config.yaml
num_hidden_layers: 13
n_experts: 32
experts_per_token: 4
d_expert: 96
d_shared_expert: 128
hidden_act: "reglu"
moe_layers: [0, 1, 2, 3, 4, 5, 6, 7, 8, 9, 10, 11, 12]
router_score: "softmax"
balance_loss: 0.00209
balance_bias: false
router_z_loss: 0.001
norm_eps: 1e-07
batch_tokens: [16384, 32768, 65536]
max_steps: 8451
Below are experts of layer 9 (counted from 0) of a mixture-of-experts language model. Rows are named router (the router's row for the expert), gate (a neuron's input weights, with its number), up (a neuron's input weights, with its number), down (a neuron's output weights, with its number) and show model dimensions 0-255. Each number is 50 + 15 x the weight over its row's rms, rounded and kept within 0 to 99.
Before each expert's rows: "mostly gets" lists some tokens that are sent to it at least half of the time. This comes from a sample of Wikipedia text that the model never trained on.

# expert 3
mostly gets: " they", " It", " They", " it", "″", " there"
router:25 60 49 56 76 56 47 38 48 67 50 47 64 73 42 63 82 83 67 45 43 61 34 62 45 33 36 47 74 36 41 69 56 67 60 52 70 62 38 44 57 38 60 59 62 42 15 55 53 63 31 48 57 28 68 72 43 29 37 77 59 49 61 62 75 36 54 54 67 36 29 64 62 28 63 66 59 26 30 35 53 29 79 40 42 77 31 46 40 42 44 48 57 41 67 79 31 56 46 46 33 44 29 57 59 56 69 35 55 69 32 31 65 51 27 56 34 75 61 46 53 51 41 68 71 32 58 26 62 56 48 69 27 47 38 65 47 64 43 74 31 38 59 70 41 54 67 36 66 76 61 34 68 36 69 67 44 63 58 59 57 31 40 67 56 37 63 47 38 33 40 47 38 62 46 38 52 78 40 32 74 31 69 41 64 75 35 47 36 71 37 54 47 63 59 41 55 26 40 44 77 72 31 70 41 64 55 34 39 54 46 49 37 34 75 57 76 56 46 90 53 38 79 54 27 63 66 80 51 62 51 52 70 46 57 52 70 69 37 71 45 47 76 49 44 68 48 45 70 48 23 36 55 71 48 43
gate3:53 40 51 39 56 62 40 87 62 48 58 48 70 31 41 58 74 81 69 32 29 51 42 82 41 31 40 30 48 40 39 59 45 80 55 47 60 78 43 22 60 43 61 60 62 77 25 71 38 60 26 53 48 37 82 39 36 13 56 77 72 41 57 65 70 37 62 32 64 69 54 70 70 51 58 49 46 44 66 40 62 48 40 70 33 53 71 45 42 49 27 39 74 46 46 56 53 78 43 55 40 56 47 51 51 47 24 52 55 40 31 32 38 41 51 67 62 48 47 35 49 63 30 43 58 45 81 33 80 73 48 63 35 48 51 52 34 51 36 52 54 50 33 67 44 46 72 51 51 49 55 40 48 33 67 52 35 80 63 78 77 32 55 65 25 20 41 30 59 43 64 21 39 72 62 35 32 58 46 46 68 32 57 44 57 65 58 54 56 59 64 33 66 67 60 61 77 26 59 29 65 50 62 42 45 57 37 33 39 56 59 45 66 58 63 54 41 78 17 41 34 31 69 47 31 71 67 61 55 68 43 54 73 42 38 44 65 90 47 41 43 42 76 48 29 52 23 60 34 57 34 53 51 62 48 50
up3:34 38 52 67 48 64 59 45 46 63 44 63 37 50 52 32 45 24 23 49 67 63 25 27 42 64 39 72 36 50 88 27 59 42 52 63 39 65 27 64 59 28 47 32 78 62 42 48 43 82 53 58 58 47 56 45 62 48 48 51 45 58 49 38 55 57 42 43 36 78 56 24 40 71 58 51 47 58 54 60 59 40 40 68 20 54 50 30 48 49 69 56 67 58 48 44 75 69 59 32 71 74 30 27 41 59 99 49 17 35 76 63 58 39 34 41 77 32 19 40 33 54 24 44 50 70 62 47 58 30 69 57 62 50 56 29 60 18 51 58 41 69 37 44 54 66 32 48 53 55 38 20 26 47 24 58 32 71 40 20 34 73 40 72 53 63 41 59 41 57 47 54 70 49 36 44 62 36 20 60 60 49 28 55 47 54 40 63 64 69 37 31 62 53 44 50 34 58 36 67 80 27 62 31 70 44 34 64 47 57 18 43 41 63 41 66 29 58 51 55 39 39 55 50 40 56 39 51 32 28 46 48 37 73 52 49 43 44 50 72 32 54 41 62 32 43 42 23 42 66 24 53 36 21 52 31
down3:49 49 54 43 56 36 56 53 48 64 42 59 81 52 48 46 57 55 53 30 54 52 41 50 50 64 47 43 49 49 49 62 57 48 60 50 50 50 44 51 50 63 60 44 52 32 37 50 49 41 42 56 45 41 54 47 56 33 49 33 46 55 44 51 59 42 45 50 48 76 39 52 59 48 50 47 56 41 49 53 50 52 00 65 53 49 42 41 51 57 49 56 55 40 53 56 52 49 55 47 52 51 52 46 43 54 52 43 54 43 44 50 50 46 51 56 61 66 53 50 54 57 46 39 56 63 33 51 49 46 41 55 54 57 51 53 63 57 44 43 43 49 52 51 45 56 57 25 40 48 52 58 48 54 60 54 35 44 33 35 57 48 47 68 47 51 47 55 34 49 47 43 99 52 47 45 43 46 59 57 39 49 58 56 57 35 50 38 54 25 50 78 46 51 55 62 48 48 59 49 46 52 46 57 57 57 56 47 55 47 50 43 48 44 44 40 47 53 43 42 45 49 41 49 53 46 52 58 47 44 53 45 50 64 42 57 99 55 55 46 34 53 52 47 59 48 38 57 48 39 44 46 47 52 46 58

# expert 26
mostly gets: " new", "ative", " original", "ical", " professional", "ial"
router:19 58 43 54 73 45 51 52 36 59 44 41 66 63 52 49 69 74 62 40 52 62 34 71 40 29 33 33 72 33 26 64 66 60 68 45 64 67 43 38 60 46 64 49 60 52 29 62 44 62 33 47 75 38 72 72 34 28 68 70 72 49 47 63 75 31 48 47 59 33 36 67 66 39 60 70 77 32 36 37 41 30 69 57 35 78 36 38 43 42 43 30 67 41 64 72 34 61 41 34 33 52 17 66 64 56 69 41 52 68 22 28 56 60 27 66 45 63 63 44 65 64 37 69 58 40 61 24 61 66 32 71 28 43 46 64 33 37 38 56 39 44 66 63 40 64 64 42 74 72 61 33 68 29 72 72 35 64 69 60 59 24 32 63 71 28 62 44 52 24 33 41 29 64 39 48 51 65 52 32 67 36 74 62 61 58 35 58 33 66 41 43 54 71 69 33 50 32 37 51 73 71 43 69 35 48 49 33 29 55 51 50 34 35 69 57 67 56 31 64 47 32 76 51 33 73 58 57 37 50 54 40 65 27 63 42 67 67 31 63 62 42 70 54 47 71 30 61 70 45 33 48 54 64 28 37
gate0:34 48 83 74 64 50 38 46 36 72 80 36 53 68 50 67 63 74 74 36 40 57 38 51 37 22 38 70 69 35 41 72 67 67 65 44 62 62 35 51 58 57 83 63 64 47 36 58 47 57 22 40 59 62 53 59 22 32 46 71 57 76 67 62 72 34 41 49 62 50 47 43 52 55 58 68 56 32 33 31 32 26 52 46 69 72 60 53 34 51 36 53 45 31 64 70 23 58 54 27 21 30 22 55 62 66 73 31 67 52 39 48 61 57 28 70 46 57 42 47 62 43 39 61 69 40 57 43 52 68 41 74 34 64 51 82 48 63 38 66 39 33 63 64 44 45 61 56 48 51 65 26 66 34 68 58 36 58 69 76 54 16 47 45 56 33 72 58 39 33 49 47 28 64 36 48 56 79 43 35 67 51 68 46 71 64 41 45 46 73 41 57 44 52 51 26 50 40 28 42 66 77 39 77 28 59 75 53 31 73 63 48 29 32 53 64 72 64 46 67 37 30 64 73 18 74 74 62 42 49 54 47 61 41 33 57 56 46 57 36 60 37 58 74 49 60 55 40 54 27 30 50 28 61 41 46
up0:41 48 47 47 58 46 42 54 48 53 81 48 63 62 35 69 74 59 54 48 19 77 36 47 45 28 26 36 67 28 32 71 57 71 62 45 68 74 30 34 59 48 78 84 51 52 37 41 52 55 29 27 45 52 39 64 32 40 42 57 43 67 73 83 56 41 65 42 64 30 31 58 56 51 33 87 46 43 42 30 44 33 59 40 46 47 81 49 37 83 27 46 62 41 59 75 46 57 59 44 30 44 50 59 47 62 60 27 42 61 49 64 62 69 44 66 69 71 64 54 43 60 46 69 66 35 49 48 76 66 27 59 19 38 74 73 49 50 59 71 25 40 46 63 49 76 72 43 54 57 72 26 62 29 65 66 32 69 50 31 57 52 45 47 73 21 77 48 68 54 38 63 58 57 64 26 70 70 64 39 56 31 57 60 70 48 37 63 41 61 47 20 70 56 50 26 55 29 36 64 64 71 24 63 35 44 52 34 28 60 56 54 51 34 81 52 61 48 27 51 54 42 52 80 26 54 55 48 41 66 56 34 65 63 64 43 70 64 31 62 72 48 60 51 49 57 54 54 68 50 42 45 36 55 24 44
down0:60 43 52 59 68 58 26 54 38 53 38 40 66 24 64 54 30 60 64 63 36 35 36 70 32 35 60 45 40 40 59 44 39 60 38 62 57 37 65 47 49 68 34 37 49 57 69 40 30 46 49 42 27 55 40 16 50 56 73 56 54 47 46 71 46 47 39 54 72 59 48 36 45 54 23 46 55 61 22 55 56 66 34 53 51 65 51 60 55 66 37 20 65 63 69 49 71 58 66 31 55 61 51 64 43 41 84 72 83 44 58 67 37 24 51 57 76 37 36 62 48 53 44 55 53 52 55 43 46 55 23 65 37 45 57 54 38 53 39 52 56 58 31 60 41 56 62 46 55 37 66 35 27 54 46 74 47 41 44 41 72 50 41 49 44 06 38 42 54 36 76 43 77 40 45 44 47 73 57 35 44 45 62 62 40 32 48 81 67 66 44 47 72 17 53 37 39 53 48 34 52 59 50 47 73 59 50 55 44 65 39 20 66 52 51 48 45 63 41 70 65 00 52 56 53 91 40 37 14 48 55 44 49 56 30 45 46 48 33 62 46 52 37 40 52 58 38 53 22 46 58 22 65 46 00 45

# expert 8
mostly gets: " University", " States", " AUS", " October", " USA", " Museum"
router:24 59 51 56 71 52 45 47 40 68 36 42 72 61 40 49 66 77 62 38 42 70 30 64 33 33 28 30 72 32 23 56 69 65 64 45 75 70 35 32 57 42 66 59 75 47 32 54 43 58 33 38 64 44 76 67 34 28 52 65 76 54 45 66 77 41 63 43 54 45 36 75 63 51 65 67 63 35 32 37 45 30 70 52 45 74 64 55 39 47 36 14 55 31 67 72 33 66 45 33 38 45 23 68 70 67 67 34 70 62 25 30 54 64 37 55 50 67 63 43 55 58 39 68 58 32 64 29 62 57 45 64 30 39 37 67 33 49 35 60 41 33 63 66 39 70 64 36 79 65 61 39 63 29 67 70 35 63 66 61 62 29 35 66 61 32 65 54 49 20 41 41 35 58 46 46 57 72 51 32 65 35 68 74 58 63 40 63 36 64 40 42 47 59 64 27 52 31 31 55 70 71 35 70 44 64 54 36 30 58 55 56 33 31 64 58 66 67 36 68 47 34 75 53 36 67 69 55 35 54 43 44 81 31 61 34 67 64 40 54 41 41 63 57 60 70 27 43 72 42 33 52 54 52 33 29
gate3:59 74 52 43 72 54 46 73 43 58 70 42 79 62 49 62 57 37 44 44 51 58 47 43 57 40 55 35 57 38 42 65 68 31 64 28 91 56 29 56 60 10 56 63 54 39 51 62 73 67 23 18 58 36 80 81 45 26 61 54 49 35 54 47 42 45 67 45 78 37 46 58 54 31 30 44 67 36 34 36 27 26 44 71 66 34 61 53 32 58 29 48 59 31 52 55 38 85 36 55 57 50 45 66 59 54 56 45 59 60 34 43 59 56 45 46 62 61 74 52 24 64 27 49 76 54 45 52 41 39 31 28 31 54 56 74 51 41 62 71 47 59 53 45 42 40 60 46 90 61 40 31 51 34 55 55 20 39 61 51 75 30 42 66 34 27 50 52 45 43 38 34 07 77 39 62 55 83 61 37 43 52 43 77 61 59 49 40 54 62 56 52 49 59 42 39 71 30 57 72 64 33 51 58 32 50 69 33 44 98 42 45 32 61 44 71 67 55 52 58 48 43 47 60 33 61 36 73 56 50 28 26 72 59 51 51 66 57 29 49 60 36 37 62 49 62 10 44 67 65 46 34 42 50 34 50
up3:44 67 22 79 57 56 52 27 68 44 67 27 64 54 59 54 66 50 55 68 58 57 42 76 68 49 60 40 64 35 34 51 20 53 32 47 58 29 48 24 51 67 36 35 49 67 32 27 52 57 48 45 46 57 16 48 48 09 58 66 55 60 66 39 52 48 36 58 74 51 58 33 57 33 48 50 05 38 58 13 69 66 53 42 65 59 57 87 58 40 64 39 44 51 50 59 47 66 55 49 44 36 65 39 51 51 79 38 57 33 38 48 37 40 76 76 65 48 38 63 64 39 47 44 26 56 30 42 65 20 57 71 41 67 58 68 67 40 49 56 79 67 61 43 66 42 60 43 55 31 34 67 70 34 26 39 38 54 43 41 49 35 58 39 61 66 45 32 42 37 77 57 65 55 42 97 67 58 66 56 55 36 32 64 71 43 80 75 62 48 29 56 40 37 33 50 47 61 34 32 29 46 47 67 56 36 72 55 47 50 69 44 56 57 36 69 68 43 44 62 59 78 73 45 45 37 55 38 48 44 91 45 45 12 51 52 41 55 27 22 72 41 38 52 48 57 72 57 42 32 45 36 49 58 50 44
down3:49 40 46 48 47 59 55 51 53 32 56 48 68 69 51 45 00 33 46 36 51 45 60 39 47 34 29 39 60 60 30 42 48 68 42 27 60 62 55 55 46 58 43 62 68 69 32 25 51 50 54 63 72 47 48 46 33 41 28 26 49 48 57 33 60 64 62 46 23 24 53 68 54 56 65 63 36 60 49 43 52 62 33 50 49 28 44 43 62 29 53 58 42 81 74 38 47 54 00 59 61 50 63 45 17 42 52 59 57 50 67 42 51 42 27 44 41 32 58 32 62 49 45 43 73 51 43 42 69 43 63 69 76 39 26 46 61 47 36 64 31 69 84 44 40 30 41 51 42 35 58 70 48 36 52 00 55 42 28 51 63 31 41 65 62 56 51 50 63 43 50 60 56 70 52 31 39 46 64 66 55 57 36 54 43 50 61 39 40 56 60 50 62 24 65 42 38 82 39 47 42 51 52 54 52 39 62 42 41 49 72 55 39 43 49 61 62 52 86 57 60 54 91 38 48 42 55 63 57 44 57 63 47 50 50 55 37 66 45 33 40 55 32 38 52 56 60 63 64 52 28 57 46 68 70 60

# expert 29
mostly gets: ");", "),", "\".", " but", "\",", ".\""
router:39 59 49 61 80 49 49 55 47 65 52 47 72 48 33 61 61 63 67 49 65 61 30 60 34 26 36 47 73 27 60 75 48 90 60 39 64 69 28 33 56 20 65 68 56 50 35 52 50 58 24 36 68 40 63 59 41 26 44 78 55 56 69 63 71 34 53 48 67 33 32 68 59 51 67 59 65 43 29 29 41 40 67 35 44 56 47 50 39 48 37 42 60 20 60 71 33 58 43 31 31 33 27 61 50 84 88 28 60 71 35 32 58 54 34 73 40 65 65 46 57 72 42 75 71 43 62 43 70 52 34 72 36 55 44 61 46 47 39 75 38 38 44 54 40 50 57 32 60 59 53 39 59 08 62 81 36 69 69 67 74 41 31 58 54 39 71 61 62 42 35 52 42 59 42 37 43 64 43 28 67 37 79 58 69 63 50 47 45 73 36 47 74 65 60 17 79 36 43 45 66 66 37 75 49 61 64 37 55 62 43 54 40 36 64 66 60 56 50 67 54 45 68 47 35 59 56 66 52 49 60 31 59 54 58 43 66 61 21 66 51 34 70 53 47 59 41 25 63 43 30 57 32 65 29 30
gate3:45 66 62 74 76 53 47 61 46 71 46 50 58 68 49 63 70 48 54 38 45 49 45 70 32 41 59 47 66 34 33 51 39 61 73 62 57 55 34 69 58 50 70 81 76 33 62 60 54 82 33 31 49 79 61 51 26 22 54 72 41 43 38 52 86 39 49 39 41 48 49 64 70 35 45 59 75 51 21 22 26 41 70 54 51 62 44 56 43 58 34 46 59 52 66 55 55 50 44 45 33 48 19 60 66 63 46 39 77 73 53 38 57 64 21 41 64 58 64 13 58 55 46 72 72 48 55 38 60 47 32 50 35 29 30 73 70 67 51 76 40 50 44 66 41 57 51 44 44 62 59 40 68 31 72 54 38 83 38 58 68 24 33 71 69 48 59 45 52 33 43 54 42 44 55 56 35 59 32 58 53 48 73 61 58 72 55 50 33 50 40 40 46 35 77 42 41 23 40 51 73 66 39 48 51 54 61 26 41 34 79 43 22 43 58 26 66 26 37 73 53 40 70 54 43 77 48 50 36 74 56 33 75 48 87 40 67 77 61 51 69 49 77 51 71 76 27 49 57 51 49 44 68 48 53 64
up3:70 50 51 53 45 28 49 51 85 40 56 15 29 38 61 69 36 37 52 61 71 62 53 58 56 50 36 65 54 41 56 66 44 37 51 80 39 48 71 28 51 52 27 58 32 42 60 16 75 40 62 39 56 37 67 48 43 48 66 12 18 29 58 49 39 62 56 40 42 36 37 46 47 43 26 49 51 65 64 47 61 49 21 51 47 18 35 50 67 67 69 49 48 49 31 22 68 38 64 48 57 35 48 40 13 61 44 43 61 47 64 60 48 66 66 29 34 31 55 67 55 33 63 42 35 68 40 78 50 16 50 56 63 60 73 31 48 60 41 37 68 38 38 11 82 30 40 37 58 56 30 48 57 68 30 50 56 46 50 45 40 53 59 56 83 69 45 41 42 70 67 57 46 28 55 68 63 58 53 57 62 47 72 37 58 39 37 49 30 35 59 31 33 56 21 56 47 78 55 50 29 39 57 41 68 70 65 50 62 62 33 55 40 68 46 60 33 61 57 31 39 55 33 38 65 32 53 35 39 28 64 46 43 73 31 41 29 19 37 44 31 45 34 47 30 32 71 33 38 74 45 35 19 55 67 41
down3:61 65 61 49 59 40 63 48 55 50 46 27 56 47 44 53 57 30 87 36 30 55 33 25 42 31 58 57 49 62 62 39 43 32 32 25 42 50 40 54 38 40 34 36 57 62 72 73 57 52 40 69 43 43 72 19 57 62 26 69 57 46 43 50 30 46 28 40 35 45 31 52 45 49 57 31 53 57 62 46 84 48 55 58 64 90 29 61 63 32 39 46 44 40 42 70 57 41 59 39 33 11 38 65 34 65 53 69 46 66 53 57 54 58 58 48 68 43 37 38 42 42 74 64 66 60 47 21 28 54 57 67 52 67 42 62 65 38 55 49 59 08 56 55 53 44 52 28 67 39 24 51 52 32 46 41 49 17 47 38 24 39 34 72 61 69 45 50 25 35 68 32 46 72 49 20 58 44 50 67 42 75 33 41 63 29 39 32 77 59 47 56 39 27 19 45 34 61 49 52 58 79 60 52 50 42 40 57 73 18 56 39 41 48 50 23 28 38 49 67 49 55 56 25 61 49 30 33 56 32 57 61 53 34 32 64 48 44 45 48 15 28 44 46 70 37 67 55 73 28 67 64 66 08 36 67

# expert 9
mostly gets: "\".", " However", ".\"", " because", "\",", " although"
router:25 68 48 59 71 52 40 44 43 64 49 55 67 59 47 52 61 65 63 36 44 73 34 54 45 33 32 38 72 33 49 67 54 81 63 59 79 68 40 27 58 34 46 50 63 38 18 55 46 62 21 43 66 51 70 66 42 25 36 67 67 49 71 64 62 45 64 42 48 39 44 73 64 45 58 70 49 25 39 30 45 38 82 39 58 84 53 60 31 43 51 19 64 39 76 66 40 60 48 50 49 40 28 75 62 78 68 41 56 60 34 28 65 67 45 59 54 61 61 48 52 54 35 63 85 26 68 31 69 58 46 61 32 40 62 62 37 58 55 65 41 39 47 61 43 52 61 36 64 64 66 30 82 32 65 64 45 68 59 60 46 35 43 67 51 31 69 48 66 29 35 52 38 60 56 51 56 72 35 41 73 20 52 51 64 81 44 36 37 72 28 62 66 59 63 36 69 25 37 57 68 79 44 69 39 68 66 42 49 77 53 36 41 33 64 61 71 46 45 81 63 36 74 51 33 68 72 72 36 57 40 42 61 33 66 45 76 67 48 51 48 53 69 62 51 66 46 44 70 59 25 49 46 45 42 29
gate3:42 48 71 53 55 55 55 57 74 51 54 48 92 41 35 43 53 74 51 45 42 38 45 60 13 40 53 42 58 42 72 53 65 64 59 38 72 67 35 44 48 50 66 61 70 50 33 59 46 82 38 63 37 64 43 57 52 40 62 78 82 65 52 65 57 41 53 44 62 66 33 53 67 52 68 65 69 57 57 47 48 33 70 51 56 64 56 37 29 38 28 50 64 65 64 57 47 61 53 34 35 26 45 55 73 64 44 25 60 83 47 36 64 25 36 45 46 68 51 39 88 58 16 59 48 44 62 19 58 68 41 74 55 40 43 62 52 35 62 66 34 58 54 82 48 34 29 53 83 49 54 52 61 31 64 53 24 60 69 71 41 37 38 50 56 49 39 56 47 39 33 34 37 41 48 46 60 75 73 31 79 39 63 56 81 61 39 59 37 57 55 22 77 58 66 45 54 32 60 62 84 74 49 46 45 62 75 34 33 35 72 46 43 61 64 63 54 53 30 68 52 48 60 65 33 54 59 90 44 60 30 59 52 60 36 44 77 52 44 67 31 18 55 62 55 64 40 43 59 19 47 30 63 74 34 58
up3:61 60 45 51 52 67 33 49 29 64 46 61 30 23 56 51 43 49 30 29 46 71 67 59 62 52 42 61 30 41 41 47 50 45 34 40 59 46 43 45 44 40 50 22 24 74 77 48 46 41 38 80 79 72 67 64 65 47 34 58 60 82 31 34 49 57 69 31 38 29 79 32 38 40 83 47 44 44 34 50 53 43 58 65 70 67 26 40 17 43 45 52 46 66 34 62 46 37 55 60 30 71 53 56 66 52 41 42 53 69 41 65 49 45 70 37 70 56 41 43 45 08 59 35 61 47 57 34 24 73 64 20 46 48 34 68 47 68 34 34 57 54 49 55 51 76 40 62 50 30 65 53 05 62 52 60 54 63 57 52 38 86 55 21 62 45 55 75 57 75 53 73 52 29 46 56 47 38 52 46 29 68 48 41 47 47 33 31 42 31 47 67 52 60 48 61 42 49 90 41 54 33 30 66 48 26 50 71 71 69 38 65 48 41 47 35 41 31 49 38 27 73 32 55 67 47 35 43 65 57 33 76 64 62 56 33 50 35 51 44 60 29 38 51 57 34 51 37 25 28 24 60 11 51 54 52
down3:45 57 46 69 23 52 68 39 25 06 48 78 61 35 31 88 39 39 37 55 84 43 41 51 57 32 43 45 56 46 50 26 31 62 74 62 61 60 31 29 39 66 71 41 47 48 55 34 72 31 37 46 46 45 35 50 55 58 36 57 33 58 41 37 65 67 36 59 71 53 57 41 35 29 79 32 44 66 19 46 25 45 60 17 43 73 39 41 53 45 54 55 59 70 41 43 73 30 42 36 34 48 44 47 66 50 68 73 55 50 47 54 46 51 71 42 18 32 27 30 60 43 61 52 15 46 43 31 28 20 17 44 80 32 52 36 55 56 43 46 45 30 48 44 50 26 39 56 37 75 29 34 33 55 30 30 47 60 59 60 59 64 43 63 59 39 47 55 56 63 27 37 52 61 54 43 38 45 52 45 65 56 22 33 60 48 60 53 50 52 74 27 45 52 58 70 39 51 47 57 45 10 54 53 53 66 13 29 64 61 50 45 33 34 59 29 50 28 63 39 51 65 64 58 53 65 48 52 29 61 47 50 45 75 60 47 45 80 64 39 55 71 25 55 67 56 74 35 55 57 49 76 51 20 59 67

# expert 23
mostly gets: " =", " were", " are", " would", " was", " may"
router:37 58 46 59 78 50 43 44 35 75 49 47 66 58 40 44 73 64 61 43 49 53 29 71 48 27 45 51 74 19 46 56 53 78 66 45 80 64 30 46 65 37 67 57 56 55 34 51 65 56 36 45 59 27 71 67 33 20 47 75 48 54 65 58 69 52 60 50 65 44 28 65 71 36 49 61 55 26 28 29 49 39 69 49 48 65 44 57 23 37 57 57 61 34 65 89 29 69 44 39 30 39 30 56 56 70 71 42 66 73 33 29 60 49 26 66 47 61 61 41 57 46 40 73 47 35 65 20 69 54 32 72 31 57 44 64 32 52 42 71 36 38 60 69 31 62 65 29 60 83 69 38 53 24 66 72 33 75 58 63 70 27 37 67 59 36 65 46 58 33 29 55 43 60 48 26 48 78 45 33 61 31 76 52 59 66 52 52 40 66 35 51 63 56 53 24 51 37 24 38 69 65 49 72 47 63 47 33 34 66 54 43 34 37 74 66 78 62 41 71 51 29 69 42 41 68 59 54 35 66 50 35 64 44 53 46 64 80 40 69 41 34 66 48 49 63 51 51 65 34 29 43 51 61 38 39
gate2:36 76 65 50 50 54 59 60 61 51 44 53 72 61 30 54 70 82 70 58 53 58 30 54 18 14 33 41 66 44 28 72 66 62 58 48 68 69 58 29 58 38 57 70 60 49 27 42 33 50 21 20 56 44 61 71 39 38 56 62 85 35 51 56 81 24 59 37 42 39 39 63 52 53 63 73 66 45 50 58 50 30 86 58 30 42 57 41 44 56 66 35 59 49 68 43 41 44 62 47 43 54 31 54 69 68 71 33 55 46 47 35 81 56 50 53 38 57 74 32 46 48 40 66 83 34 50 24 62 55 48 79 57 37 40 58 53 43 41 69 38 46 51 65 25 37 57 57 41 57 89 32 42 25 61 66 43 63 50 63 65 43 42 59 32 21 52 56 83 32 39 39 42 68 53 53 66 65 44 26 56 55 59 52 76 61 41 50 67 50 42 36 53 76 55 49 71 44 67 70 66 70 43 67 35 71 64 28 27 59 56 64 34 51 62 43 77 49 28 74 53 42 56 64 41 80 45 37 46 61 38 27 52 44 75 49 64 62 39 55 57 48 42 64 44 70 46 47 81 87 29 49 53 65 56 52
up2:56 45 61 38 54 55 59 19 53 73 46 36 38 50 75 18 45 69 56 45 48 64 60 87 33 21 49 48 67 53 71 40 41 69 55 39 41 42 32 64 48 62 60 60 64 63 40 38 57 50 54 64 55 26 53 41 39 16 47 55 77 40 42 71 45 51 48 30 31 23 45 35 49 63 50 34 48 60 45 50 57 40 46 62 61 58 36 61 29 54 62 37 38 68 67 84 57 25 48 30 67 39 39 69 70 49 53 52 39 43 46 43 28 68 33 46 64 60 53 62 64 47 59 62 35 34 31 55 27 69 60 09 17 51 87 74 38 49 69 65 46 49 43 60 49 30 65 34 61 66 45 62 73 59 53 35 44 56 50 46 62 34 74 90 58 35 75 68 85 31 46 67 50 57 58 56 62 38 34 57 75 43 48 57 57 38 55 65 71 63 56 39 25 73 71 52 57 43 27 36 36 57 55 78 75 56 64 30 32 41 60 18 53 60 38 38 71 50 46 66 62 60 32 51 35 46 65 68 64 33 66 60 56 40 66 33 58 67 62 46 38 71 23 43 47 53 34 72 53 76 52 50 37 77 54 76
down2:39 67 40 11 22 69 46 48 63 64 64 54 21 53 40 72 36 80 53 56 49 34 40 45 54 56 38 76 47 38 28 63 80 44 19 61 44 29 93 50 54 40 63 45 32 61 53 64 56 50 51 53 37 74 51 74 44 54 32 66 13 74 43 44 53 42 59 73 66 43 46 45 54 48 45 58 47 68 54 66 65 62 50 62 58 51 69 37 30 38 37 64 50 35 42 71 61 57 54 54 66 53 42 63 38 43 60 67 58 39 19 74 77 89 35 49 38 36 52 38 75 22 68 63 36 90 41 55 43 56 19 56 62 56 40 61 50 40 53 36 59 61 49 24 49 36 27 52 27 66 23 24 33 59 66 66 54 52 54 56 38 25 63 56 79 65 66 52 75 41 60 55 68 68 76 61 56 30 39 67 62 67 53 50 71 52 54 47 68 45 52 53 18 52 35 46 70 38 57 46 44 49 50 46 59 35 49 86 62 57 48 64 44 53 60 62 53 28 48 43 54 49 28 29 41 40 60 76 49 38 38 67 38 53 44 60 52 50 54 69 63 68 76 32 75 63 26 56 37 49 79 47 38 45 37 56